python train.py --n_layer=8 --d_model=192 --experts_per_token=8 --d_shared_expert=64 --moe_layers=[0, 1, 2, 3, 4, 5, 6, 7] --router_score="sigmoid" --balance_bias=false --init_std_router=0.00753 --lr_router=0.000941 --norm_eps=1e-06 --optimizer="soap_variant" --beta1=0.95 --batch_tokens=65536
Below are experts of layer 2 (counted from 0) of a mixture-of-experts language model. Rows are named gate (a neuron's input weights, with its number), up (a neuron's input weights, with its number) and show model dimensions 0-191. Each number is 500 + 40 x the weight over its row's rms, rounded and kept within 0 to 999. Numbers have three digits each.
Before each expert's rows: a language model's description of what the expert responds to. This comes from a sample of Wikipedia text that the model never trained on.

# expert 39
It responds to: Slavic and foreign names. Inner consonant pieces of foreign, often Slavic, personal and place names, such as č, š, kh, ov, ić, as in Politekhnika and Popiwczak.
gate0:463539504536477499389508510403544497416462452557476543517490530477523518503478522518491555570542574450488546549523541487461463523615486552503457461555531466558534527549481511522436498499555548442464470544497517454467514480475611508529499525534482550515468491470552531482469545524434477553505495501509482488451471453469536454444485560556528531504517535450576483490497543572497510561535498500513520504439557429482416467485436374489503509551444537503510514493504525498490411503503490558511442505470453550486494471490497504477464509460454509540548478472500542445443517519488562522
up0:471474533536511526582493420520547498495528505478526551481516509539541445455510458494474460505479576503573535537509571496466526476477526520517496490438498503548536491561523383500467462523465417463477528499569531530546470518541464452520491397425539498435444491492515465528551426467499499417566526475490572478445537524540482539517468441416489523526548565520474467507510463528562507535535493427444532535570486500507476516476498523465495517494544437503487446524462460472483477539452455563494529511484450514489528492579457566497477431469547465508507538452538490553588464530460569535
gate1:408544520549598451454537457495528559551493522511492535553515474444512494484525476488424437499516466524508514546553557553576497443567510440571522483507478537456457489538559451488508493521448473501524586528522546560459500465500538510515438512489445502548551477485478508467466496536586505483509590431460492540538490553500582471446556475495541530515515526445524503480528563518552501532492485568466424498573516448492491463499397481478470492575477455488481455535520481444554455422496509508519526516496481549503469470429500506496426512567511545539520484522473467517436476448487551467
up1:532471579479566535492450567505499515556531478523466492525485454462496422484524512464531474491464530557480483472502433437513513414504461507529556500473513521454564494460569470514413441461468519529472517455517552544502541487544493555590560489522498457528537553549504494450465462552501437458490525465493520476524478546466525490491492446438448471491507540567425487506471493514453533484505520556503496489537473484484464651548452497560509501466472498539552481501517561500489490515507551529578502524494489478544528544550528453503479493531470471601495477545513436449439545595435425443
gate2:518468534489524500475487495466522492482513601534499536506454498423519544486534509450492429469542534480499522531493529528497435473471517465540539474483537482519491510538434508485511481475445461501522533517565475495483573464509496489461461508490495483554529535446568438522558477591557495466494471362468513511496487524517528500454543536491544528510416435544449434495453501509458420530436530587493496543494527435526469513462514442517490522461509474507524526498522473443539499562518472472497483467514582535437491515546404465450490532446526578521537505524527481569449546495489584358
up2:488579522510498543477514548550481454534482469536459523505537512573515502515494434554415532560491542536500524469480484497509540491485499542480517504523408494503462549428471535466431493540550532498464545446458501512510494505507479543455500539464458556448468476470483509447540500488513605475441441489451450506534496443463525548596419447501473509471481594507513580471439514480460498469513505429506511448508571513533477516471519538502537405550461477552492444588518458455480539453537583524505479530472489496509530568448554491537447484575456469530490509445475507414557482462505538533
gate3:443458436466516526532487475565446493501476509532473504504567503461549467487471442507490433522513523454553609551496481512516477477523477514474492482514522482508498485461478503451534453406524487563452536471513485547524530478472540542603563462479501504506531509547499402475454473510499391494510533523461501541614519512486537482505473568502588542466517495513448462472488456493510477480535560489484493488601488495488480473446593574529482545492486462524461537498543501491526466527467549410531544504457553417471507402583512422431478524502488512557526529480516495548491528493487526444
up3:569574514447524508497555509440527482465483473460507494563491439547446536565494501446541476429487442513487467456546502556547461468501483488489515513484479520437573513510520509499509597501470523494462490493518488472521494525510467534566486581503516512554497579539470533397491379522447544431488465456484473451485532543549440521515508451428444563524493503619505496459457471479481527529437515510530446460485481478527564531546478535478541456518534488444452454487496470502476396506484492554432530460504534474522529487439462458506535432522463469509570542548536481518519512539543529442
gate4:534507489483425559436541541476463527558489461433482434502521519570503504460542527522484564463469481503448523557473460565432465548617511488517481469468515525553492464475468555453490486503460520521481463462476485535496473512519437499520480468568558527462493544578543452490471511489431519509454565543530519487437474517525463400531581475521484469508503545531497544578504502534481583520487527455505599508479559517518464532467469518476533427518476505505467481534545510524513525482489527482490449478506437578516528541542450508448521462509499526565454450542467529408531436494384544483
up4:506541545500514465469522519435492585498532517517496553472499522558445496499536499404482525552459457455486493488522512497551502549499467422438541443471425533478508492545490519594471510534504471513511539486466567520462412463509472495480391513564523558412509475477467526545513528425487403477486507484496478550566528496535450567492498531499470494482484531527497471593484503463434505534439467505474507483450528430552521520542472536506495472481539475531551493510489382450517524486522505463518459541532481531541437511506484490491455568543576500620531590511512508509479564537474504504

# expert 17
It responds to: Word-initial fragments. Opening or middle pieces of longer words split into subwords, such as a-ven-ue, Con-di-tion, Uni-versidade, com-bines, often Latinate.
gate0:554545490476468539424515521511507481484482489492561501492540562519546478561473482493536470488543511479501484534492524530491555524522521572468567507438514522499522549478490580573447498516460487482510529573535511489521476516410586494384494538433432441471483487417477530495478466600485471440494463503508491482532528547503554539573522450487546521486522502441433523561440456464508502566472555497477486490462466481441446564540496480473511514478489487509524538453469491601454450407433498488496486527575512527449542470467508485573459596424515494519535466535512490493479438456513515482
up0:525477494384520497532529542509422576560542558514515522536597424483477569539459533445536527508493475566533404480520493534478478568456465474521483430447470466547486487515520578509532590515501561474546477431570423542477489542433490538445483527422495409482543491520451484428462518554499522514441458491515604495564486523465511531470475457478533495495504511525535542493503470547546480468508522494453554466481472481493562568491507488451499553537543481459509517542518482446467512490460455487473529536495476499426524503494445483480543563491503534481493449549520455539513526547528488466
gate1:470473546461524480463583448463509548572536506426530517534463489486522490573509445481560568459546547525457527550530474454552488484424499478546507503468410540449469390512519526546453485429498534507496540451512518521381477417536532517465536537562474478447509480463421489496455495490446504490488495482486533452496512514471504544489483516517515483511509478556491581547552537400463487511528469490467551482461533441520537481469527556491491514532501457470457507567640531485467403484514473525532578472506502486484537506444498520471527520554483462469506499559530526520547544544505521518
up1:434445503572511516460473437535533490533461484554427564442511506497548446544535528527524451455503538444515452536546454481527551488519507521517485520515459532517503551532503566512521569523516499508508578620544534442616492445507505449471505508546474463504433498568497477503412446576496477483491522560528483522539457486482444430490538489511482551490523552479495486464444437484501568506528497537497510492485517443455437477493490524508569461472528591530478495459537480455410523538521409462440477559458489538505473498520487454432517506527514514506485461467516536502413514522527567551
gate2:458563465508481424557515480513542515476510513573496538440496440481496595556515474438501446411508527452424506513518536433507478455480475483485463500526410484471450479563439522558587504532479537497515495557554486486486441457538499599520524524565479496517484424540497527504459506459512459498524493551445465518517492540482458498539466540602498496483535511466544490468508493500497491576457493504468483531495510519493478456576478491598497471534523417517463463495534496418449521512537402491533540459503467527554537523514504512417553513462522531472490443540446480526608475468511512551
up2:496476536531543488488495526548486440402510469455452409590535522508459464452492491511435517492602485529582547509468418486491527461474509534483572498475506457511475470486494559502499482438576478485527451540499514583467479511442496459512480495486546529471508506534526519475460538539473511507550534457444487544418458486534446537438440457453531533542468567533466512421577484541512534527477512502496531530422440511508458532488495523536525499472582495437527589473469558522504502438559489464496454550470440463443570529499473460426490541495518490487530553562557538455531529512472519480
gate3:502489507437442547471519491490527535491528529510581532526542489445517494540476446485554516433554519503537491599497535542481459501490463501520472516512557481499503507479462602510569479569514564505512467512559514532454361544466505559489482530527511433418526515453508456443515506455548585503446424460509524495474560466541523471469490486558534457475476492512528479487501471469481460480508470502535542500560555483491482600465504566513483513483452445491476453502512575493502506459495442529459512458588516473464555467399574486567447484518484550551489492458525505443508438474495549440
up3:557545471483477515547498528559549509483499502470533506488434492454502467416499509499549420416561527498501501567576475536528439508487503532532562451457552484559508459570526484439496491565548455497498519572552475478526491510528520557504522395571500452495475493511490461589526557504507464510457492525457505525442486521487522415456522544442461474508440474451586511558548462451517444515505534566441483481446589486553450534500477503526490497485510514436459487480491478386487467527450504570517535513485527479440550450500470528510516455544467490474508536499451476571546463480450473548
gate4:526484458569487494447475489501482452544477523509519485491476439526482614582423517528538522465547569497414535521516529413509501535421455519516514530429488500420477464493445503502529488465471515550533477477459449546480511486500518515442484454544572489602507485524546459522429470459512485489482517452464586450512443494493492488547504488535558569464504566504467483475510523456511519466552483526521523483498484505477468510560439560504504482556467471462549511601472528408512451454489492473468465552502556522456497512484541492538499552584511526595500501533515513538413489449565564488
up4:578457485505439493472508523553492524494463478460475527502495473475524524603502538563524534486514513484452444518495509412533403459483513528448479501496453476525530452516480576575557506430454447555536482498527525493551492547493479431465484498495491553566511492480498442494463500481485499478511495426533479518484634493484478521516512535490556468563404446472561599518497543511564522511518498543540514540516434518458464467521581458495548521578510423463567519518460453499495517475532429520505504544452507511448522521512564445508497543576540468572493524449468527460469512508424494475

# expert 28
It responds to: Word-final on pieces. Mid- and end-of-word pieces, especially on, ron, don, ian, in names and rare words: Horizon, Amazon, Mediterranean, Arroyo.
gate0:491529511453487485559501553515503523471502507561479512457547470463536465512498499552466556415519494546437496515547478458483475490537469479559490509501452506379536553498479546522498468560491492484583443598507518438492519530530438462573498509434550514451493468543466481522512495499539516569385515422545568438469535484506523494499484521502591477498474507432478453548476533448485526496510507434492515506447436527501454526507483566488529457565469502477449468426548513530566491553474521455555505484434519529450475572485478541475421538480562521450532460500487497532501519459508492392
up0:571543518538537509446505551509441577482545454550478450457455612569498475455488480496575495493528460533490553513492436476517495515521435562490491553424497409514535515473581499459556455478527545457452463508495475549542440468489465498539407443491531577460477512503502485443485470469497503480523468581542479514536522489451543495535444488511445512494491501517507604471510458511511527468542503454495523463509425455502573533557556510464490544516540441434529518545536478496530546479472493463532505475554425518501467488519501528537555536480546501581532542540515490489527547569471409499
gate1:535472469460497511491491435490511444436471432523483451485534504485479494493459537535454481563497471528549542458456530465436433533512477473514478514549571460477492548556562492519488464511499491494496568514534531481437473552488543460498522588472559580528457471477551504592522588549491548546444483481576501518457545492480430462472483486525498534570531425428560399538510486538517499483566564440556546482508501524469470497462499465488521424423488473549506565426493525498544511487539589522516538503431519533492409478486578507467471509497470516481526494499553481530465507470473497441
up1:505476482524539479500463526538439467437488472468508472555551460515545572489510485566492481461506521449531423414488501459487502478557507476524489518468474504461408516492441536588427574533513498487500436481545543471531518450443505512525496476439432533496491482502470550596521516561590447524432549498519602525523492506601546518453515523482531438532484503516512544419527482637518474555449477504549483475556544537483483482529496503440546468498482471495471520531493472485524476519521523439410494509479492518477465498528492441484527554476474512534525545448520437543458519434542549498
gate2:403452550513466449542453503435477478472498467517522518428550570482489545466475447475589474502507517523504480481491574526500525489473493482454419466576543433530530449401556557495460486555526545465519490581454487493479556504448440528518519557525521486469467539508506513513525393543503542522547534577554553518434513493454515519500557488500543516550493446551552462467546414528521504535514464505535508507536469488471452528444589485535465473535477400487526434452505473493472520489497515494537541447458547553454489454492501505465477505479499429530543437535536470480584527491498488488
up2:464558565493441508463494463407508464482496530506550464538528510475558480539417558553506510510543422471596490524450498477443494540483477515495530554471482450524498459571534492477419458458519493510443503434460524510540470443489495453470496485550449514467536472512476447436510543410532524536520493450458454507481423494507464548539451598483529548454503509472552543541473507579467490529482490459501491438479475471518501554531410531505532495539462505465472497509519504534524545473511457561480458537514514478476542469490577541448525485519500484519517496506449495555497546517580649576
gate3:402457456476565502530473512498496518553539506492438507457500452397517576468524507467521549464554523541491529520499531523526584472512475475495485510479473438475470502494464569535494480444527545560471469522478510553498509521486494501460574508404411435481556522451507535503488580548497528492549490539414549445543467461506518510538464470584510524527530514438470455448495430516467522523479497516494579566480504496505471490526534448487600566520538469558437511534505512528469414548518530473471498437496406533455503500518510473460477496535487521481478533459555479448455480410471568494
up3:391530539473493474449477476480463540528448507438519482515446557506437450567499475501434473518580451522528509487474499460603429509564436474521540483508506516471513477500490536487514473472515495458448507561497510501592478447495541489575485540551503542499555563514477555464555471500499475459525543482473492584546462514449498515492559538453527549472522493592496515570487558457449507454487493521515437508528561526484501536545538487455546504526551462460464540463530510435573523503491440511558488466515482416491550523396512422468558514483523507508485418487502501455469423521565492496
gate4:459524464486481587439504509440530532472522501477486545534491485470511589467534542594457547422480448505449540482508515493568510444551458422476482563456494510555513512569559537464521451432454516537441527465488498522463510530496491532474460474461503411514418480493509486569475498518511519456526466510478546523532531560515527455519420459524494423548474475498491467513579487494499497508550553499533449524518462432464404461471598478546565557411553437517514522530467443557456498509556533562517527528476464495479520512556505522534475506507498481542506442532456563443497464466486504472
up4:500492521494497457463522477565517481519478567499496521519452499475529569530480472497544559494502470547469555499519494474428414470523490459506488579478523504468518463501533564570544528564479576516536473536502474542562543478508488559452485530527529478573404479442481510542559563454474472544552529388506507502482520475491503463488486436522440473518467511500420532537488503537450416510489497529479455472486570448478483469420447495533443525486511474492486402506560471541466432472476465601476498491521491499451476553532469518579546568516539470435492472468514483559542501508461400470

# expert 43
It responds to: Name-internal syllables. Middle syllables inside personal and foreign names, often after Sa, Ka, Na, Mc, as in Thi·ba·ult, Pol·ja·k, Rock·well.
gate0:503497488451447511451437512500440518561521496505525525481505498465483469497463567522521442478460503500548551471515478501470557445511508510525547505530460496471534489483511498488417494456473398453510527457436486462480454432514504503555516476478503589531467456581552431490479551407456509448512523456566535513498540504519461503524449471499552520481540588471467504507531525488516482506430464540494533486500489480569470480532488588577465483532574530549484565489495448554449506478488535516539452591464504517461515606470474570483482509536482418538457494501525560554505518597460557581
up0:496384525555508473487468490463501508555450479506516475538527496426537477517560493483478415527530513431566547458458541595519575521455490486479512521546518499495528510492612454440446479480539502509522517500476481483459523504425508455507535545495485448467527512454499473471547512506455471442514491480456549473516510501449492529574527553500470601522520456470532430512493488530504474443533559485495468510486591485443520494534529629532473450474508536510510478509485500486541455479497506518428552542427502493518474537508500431390483443452550431490564534533574492562480536513528483455
gate1:464535602568486488467502463484535460510502473511521519510404531531489491500435577458483503513550472495514527551516502489507461527550513520472491514481498449503476505546538467504445439514444570486478511493494460417568526443438473507502479558542490553520466468460487504421484476473470454521466399519537493558491466497585483460559476531455577497434470460515529494490452495521459480455450515428511495461486547467499472517520488514482445522544522558547487507528513479558457580534502469476448502425597436499508463423535551495442515401474545572519482511543498524561459512577534539572
up1:510488511557533440475545513524475473464481459483490504513518530507455469496528605445493484482526505489443475458508448495558516465463440509529544431509521509557495503545513449514523452505481494498439449481589417507469436462506529526502486502468502491492513557521485357493588419477476453475516403478576485566442531521460536549519533539477526556503589547557474475542476436549507454508491389477498488469527509568468510536493492472459531519532554468485502512529433486483555470484467496520516486555429451493424493505454516508470546525450486493498427482515570483445532456572551528485
gate2:493522491498453483496532450503536549501488581437432474542494486483546558479494486454526496473498490512475542528481490418491487488406485531510562484538503462461512541490588480554450437467456496515595480473530525532532532525448552487483545522437539581523519453486366509503531424575527482461463550507484439541537534449497491493517517494524531536472547465506534541554498502541470517528431466457532507505433513493419577549494529516487493468509506504493510432565495399531488467485553580442467528547547489491429528474529542470470429452535502540506490472489501500482487406435543541538
up2:501483523517508493545513466517432496459530528474517531486526498523509504556537496493405503530601570454524443492423553473498458462484465487488554454540510493455484494554425473488479517480450497448539529559527492572540419503455462506488500510532586581491465490473475523507536494450536509493539515492492484491564512504571496480474427529492535543515481502542452513444449470496466547542533415568537474525551550521438519444532453499474456428472527527523439515538582482544457505537468512497499486508510520523494426519574490470447406444549478575531458429442444593496552521496442550524
gate3:546526454545565541558479465534475468425511504576527511479478467459500503546492535587455435490494497500478454460494478519483477539457451516479474470429487500482528466559484496524591517576494549487551587505520474564515479531434515560519484529501419505524476488483517516551466528529549498554496473557550517481499460520533457455439396454591461528475521440476467495465554483497557439599467516547497502502497539491512462481426462547503463510434545460455449519507484493501452426528506433506528473510460528490470517476606448502524491577471530430445437520525506473525517522460464574516
up3:404530467513519561449506549459495539473522495454443520548495517515435483530505549527496536460501492461571482585507510473530545581564517483537456501459535442471426511442470506465535505488532480454486552537547459460539486464516448504491489453494546525468511451583587445468470528471517581512443506476464564531543459472525502526515493529507548513527551553490545491450451447478574520546508460485538526539538516477592471406501466499502507552464471516521438593461450515481575554499411524467454475532518492509588460517470557558448522482508513452445472492503455452458529503490448469493
gate4:504512404475496512403471445512481540475477485469490519547517437472527545463553517408464511556501480508555473445514541468464449469508519502463404459606490507541519465505533511500389571516526497451491491496494469515506541498488534469523507519453552498489493452479480510544517537485518516487496475536513527547509546463503476509530489527454462525418591454472540442457499462511483480594455416485508521550522570469415473519523579491513471524572490512504520496513469552425475445523538550577500515507527466516473519501548474487562459492473463516475388522509565479473521574499543592451
up4:436527510465422523563570486464449536597558531457479506527528504452522486461476519465505483510474477509511494447505435510424502515447497497502454537593516489567481513447468523391452501514576548408508488459451453482569448455530460497479539573488534508510558462500512449425565510482479462581479436521501528554532458542521526538496408526435457419541503472555492437481514490539522455512438572494477513487546542454534500508547521552574525516505498471568514490463495548534561503523461548538493503503527554444427486522503507490472541499515500487492550440548493486475539511541538501525

# expert 42
It responds to: Foreign name syllables. Middle and final syllables inside non-English personal and place names, such as Slavic ović and kov, Indian dha and ta, Nordic var.
gate0:469469498451488502444448504512515441506550510473477468444477491517493533461448489513524436434504507482479538516515470535511544435454486546536537442474500512496452497472490547540563484523453486543468521498505487463522488491515507442495436465427490636478409516537552491504462475527556558442442515486501532485497558547543550500519482495545475475414553537485506532402517429511587563551433471469491465464540516496554540519548474595535532487533494514426468502533487436521523519502524540478484525553520612545481459497535557578515514457461549511426498566491471432537481500462500515564
up0:463482514507569471496572479456487506442544505407499484550434433538563521487546467493465509494538461519444482476458420545468553515507495551523498474534536452515464496523557485487547485507555522529449521502426477470469509449463463422500539472541454421439491467486493468542485519495464471397553495515535542554503442493494504521484477435446478509505488535519498527454533459488537544514609506506506522487598530536494483477502605511454518550568514519441426515456434455514570555550445539504494496537504496528534586494543561518446546490494472533479563480561488526543492496532555450438
gate1:521490461429491500516547548484482452473505586489557515526495367464484477446503459549531483458460564430500486541498484530513538533528481577547498519512586541548519524517447554502495538500528496493488444521444465489470532474521456590468524568452488430448505516487550472516483529517467449454464512501485510521523440454578420587454513512557472464534499534494470505471542468539459472485515485527499498446503490491533473490509545552491451499466455513517472415523535578479528515485523570474463488437544593548530538527410527416484493437515514539468551552538532533443484459443515554471
up1:413553520572531522508500484535572511542465482567469511486478475476463428465528529475499456435485478478586499465587512497578485474477471528505490506528532499516487557486540462510493484465567466441438477471525533548504527540514473454516538461583545482502470534489495532497521456452520541525470551521501512490522456516480495490474531598512521513591426431531500467471528403513424489592466531520512512454520567446436517504457481491463479489530511491572496465433548536502570562455490478490438537566480474517510467496475522484508451419501475535570383524534564449450498482487445483480
gate2:556522511496471513482516494506497500474487441515459521437472439461511481482524561530413440442511501463460516486496578535508522484577455474577531528467514502548500527442476471534526499414478527492501556460480449565426498482468586494517482558490506423518528530532583493511475438515553482502517507458451457465565560478463561501523485442492460551493530524373446503447501540539525483481467539515510472544474504525509515465474439544508508498488509529533532457446500562517583402529608532496479486500454584467474556430502478506513472524477519477533527491556564449425502471528531541436
up2:563439534471458551531553493467536427485518440504598455536579466464529521568465464497488547502476461454496591535471448534543492569469492583434438574457505468468511565492563543498526505558485517437502520423519557456503487484511527502524609504473508510470461506504496545425566467470416495491547534481494487523476504518510468457471507488470515526401479474562512470444426483426527484511544525489541425499494535529565492505539538503522493486475521533473555518541511411539489518442461476502414576509501494459528497494483512454483512488531520484488532453482450523530501545544540451559
gate3:559531516482440492460517456435456512504504375544479453443496458446453546461503480478556464567395511509434504484499505509450504493448516492461524473507564511543498452449532497508492535508515489402519506505512573487557556476476490534515496542499484526444555539400530429532501514514523475541457498478555476549518499536421417524492470390583522527531573526493511463473526494504559533520530572475508547502466513417482493508521469504482474490528514507502520500541444582609474476555526522475459458437518572530492464556521530573500493515507441523513509503524474473425475462497498516475
up3:542505484496515484519526506513499533540499491554456544481494564466542528524487557492506487479541487470543413520506476504555504521570470499500502477500516491507553519483525438472506458467563515499524468549470531460524513521478494545586472433533501525508447501509507482534491541509430466591432592602488511495557458477457512419478557469438440487483474422522517532467535545515471480519520545540500505552459538432541536494489478569488444501464522580468433504502433498449495421439545490447514456484445536518490441546597498489400526538541508477437519456582480548527474574578450475514
gate4:516541488571492504453419522455421468517477496529525519549554582519599464515514458487534421553543554486550432532477504461489498494501524583518500493465556540469513438489445527480428520536453403498483563486540554547520568507445500516442450556523514514453513464543461491526485528508527525552367485499481525488490443499526457491461506449526575532467484542487503526526540559512464509541525434565465509508491544487524497571469516432498510473521494408521499509504542457524454574414485472479447497500479454486439494506472519532473515482478462482498524437475449520506525515444465557582
up4:454515516426494478516530563530465476461549482524500512505558539467522462542486505476517482552499459492480531488441597594488551534523531483509510548489436487549499548475476493415527535494528533474484570518487501558456430513423525488541434535565478482520513541475460506459516482524442470444537443447453448494535571588427540504465496434517479526446459460484505553598508480527571549493505514473490507495513533486493467446527477526572497500560566580510535500485478529409488464520493442532488494493467498477425552552426396480514492578461555482481540519462562526491460476542511486507

# expert 30
It responds to: Prepositions. Prepositions like in, of, at, as, during, into, usually right after a verb or noun and before the or a.
gate0:509501482501474433470508503517485478497493436526535503466530562480499475508505463500557460493555542493521444530421490513468546527419577526447541543464476504586481482570494484477528530514488506577476456521503478506576497592443499447542453481488547503473505498486452510466479447505519598455498478518532541501573476476427488459534558440446520417530511498477515474513483495546559463515457485478493490456338443503484551495595469529498454538453460505577486560477456472460465533488440577522473541516525538506513502435531543450462495481493569497549518514476443523476502572497490553451
up0:544483524465531417495467592518488539483508499513450539570542434608457568533596551538522555505467480524502537525455441474480441525474494534488467541457508494525510452554565505471542514488559467543573542533486488513503487460504496506483486489511486497545500505484506518452520475466481501471519556516500569438473475453433503601537441471449586532524476481481461495556414454527527438426512548488483482506500512487438500475440557517528569385533529460582507533526528474472433539488510525453510514533516438487499538524489537479488524507526498481441531517536431468518434504536478521404
gate1:504539520573477472489476531504473471446513504468497484456446503426461551508471484454538511453410549517478440560512509541479478459481483500488562492435477512536457490515478525490539428528552514501597426517547525449493454426514474477501526495497512518555491545546485548586492542449517520529512592440542516467502463495527489475535487433542414498516531478520473495498494420421547518508583446513477536458501466578497487516452494446595555478519504568573468518433537568528523473525537494516503489467467502496496533386453541460511463537455522525511484482529429555577537552544491477524
up1:497520420440532470467457497433426484484428550526469527514513501532575435543453427544507506464450517543500495539564490477474473536504612452539457506478526528489505511429558465523458518433493497511542547425461528447584524592499528548560507496499514520502511442484536496450587465503500532486472474450460533535567495563521498553512509467474522542574488479540485515608472541536436440512433542476503505483478470531547402494505507490500457499508444453478504449467505412453534524515516484521514570501496525472525515500516555501525482526484502438512493514447502510469613523538531526554
gate2:524528528521378491506418553541458434522474493552499522496525428460462537515451567530556481503521477473599501536419490505492489525514465518495540539506497478462564469436513530448578534436519517512507444497456485518472514517455450463424503512472579419509501530571517487484477463523460562552519539483483481491496437491504522514554466458542492506473572485528504440449423486469415507515477500529528545460522493524523500544562436531551510602455503549490495505508446423516569474561514503529505527532491554435471464504506504415533494565469517399548524470475457488522494482505513541463
up2:554475448544540531499477526454459504524447480475552459472505429597518450489471526518436470547553470459540489410424489437523444519514477550472505550512486518439457538460501488452517495542492460482533507473474532483447527568496515512490457517474478499582487566574502432519508535543585488486517479583510525519534487442499492506526554485509510444476495478521515481491510593517517470488497505495527548434538597562475537458517462583444487484454473528487443488490501619450486454521490470557584517431484454485450477588582443436494494519517515499495430501478487541518524489509506469442
gate3:454532563467506503464495492480512471468505521503524494511484555449512518425562459424460447524516492520483453528517565509468588453466495481553485433499500525619496471443451478470506479531489439453445510563540467488584492515456517579529443442433446448480482467536533491464504463519483452474474494503503507439496477484527517482546431491489451380480528580428495443581564581503484529510526484532531474538548485523504505543572584524471498447467484531560499506536519547506523442524510542458503449508471563520512502471587486483549509507544543497557491454520570542493507518429503456527
up3:446476466473468491457531546455517450486482470422453454547527468502522446468545505493447465553554545359468452448520532552493485504472482465472530548494542498497505411480562473558457575454510455543466542465500506434538526492493517506442501498503487485516456491441493489458602511471549475521499540540534529498531518526517456489453445465547519482496538539495497522471435520593458489550449574529450441512465551517453530530471556504573528507545555479493479538465535491479428431438451475498481518524492557392517501476510544467518434486488484524494545479520450585463481443529470561524
gate4:566460466565455457491567442453574425466512474523503433420475406471545413571534504531440492514557527533491479534412460511536455487504481432501492468514556553497519466570417524531494521484508457529546452562574507487474487523466448544543465544480449515523502577514531495533557514561543515478546492479483494448533529514523487454478507586524464523473467460521478543505508518521536523590436501433489494503480526497520551443511490576508493495469508565538502488501463505508502483485410506396532475462516471497468409488554505525536517474490491430504498540533554530473467465502461542447
up4:495466500511472482475461495480494390554484423548475622454453542497484485542510503537504564461477505505455485453474482569518415497450517488501472501489465511467478505481558511491508531502531484490479474432461461493427501541482534491425496540495550500493494538389546505466473453498489443472434509470492490449555516534505506547551570518512436528588558493494558463519477479461525511534428507434490458531537499472468530492513433575549490555511516499503492539501461441497599529552472527538496579471548478437499580582544489504464497490494601509509544558519519527510561583534484515464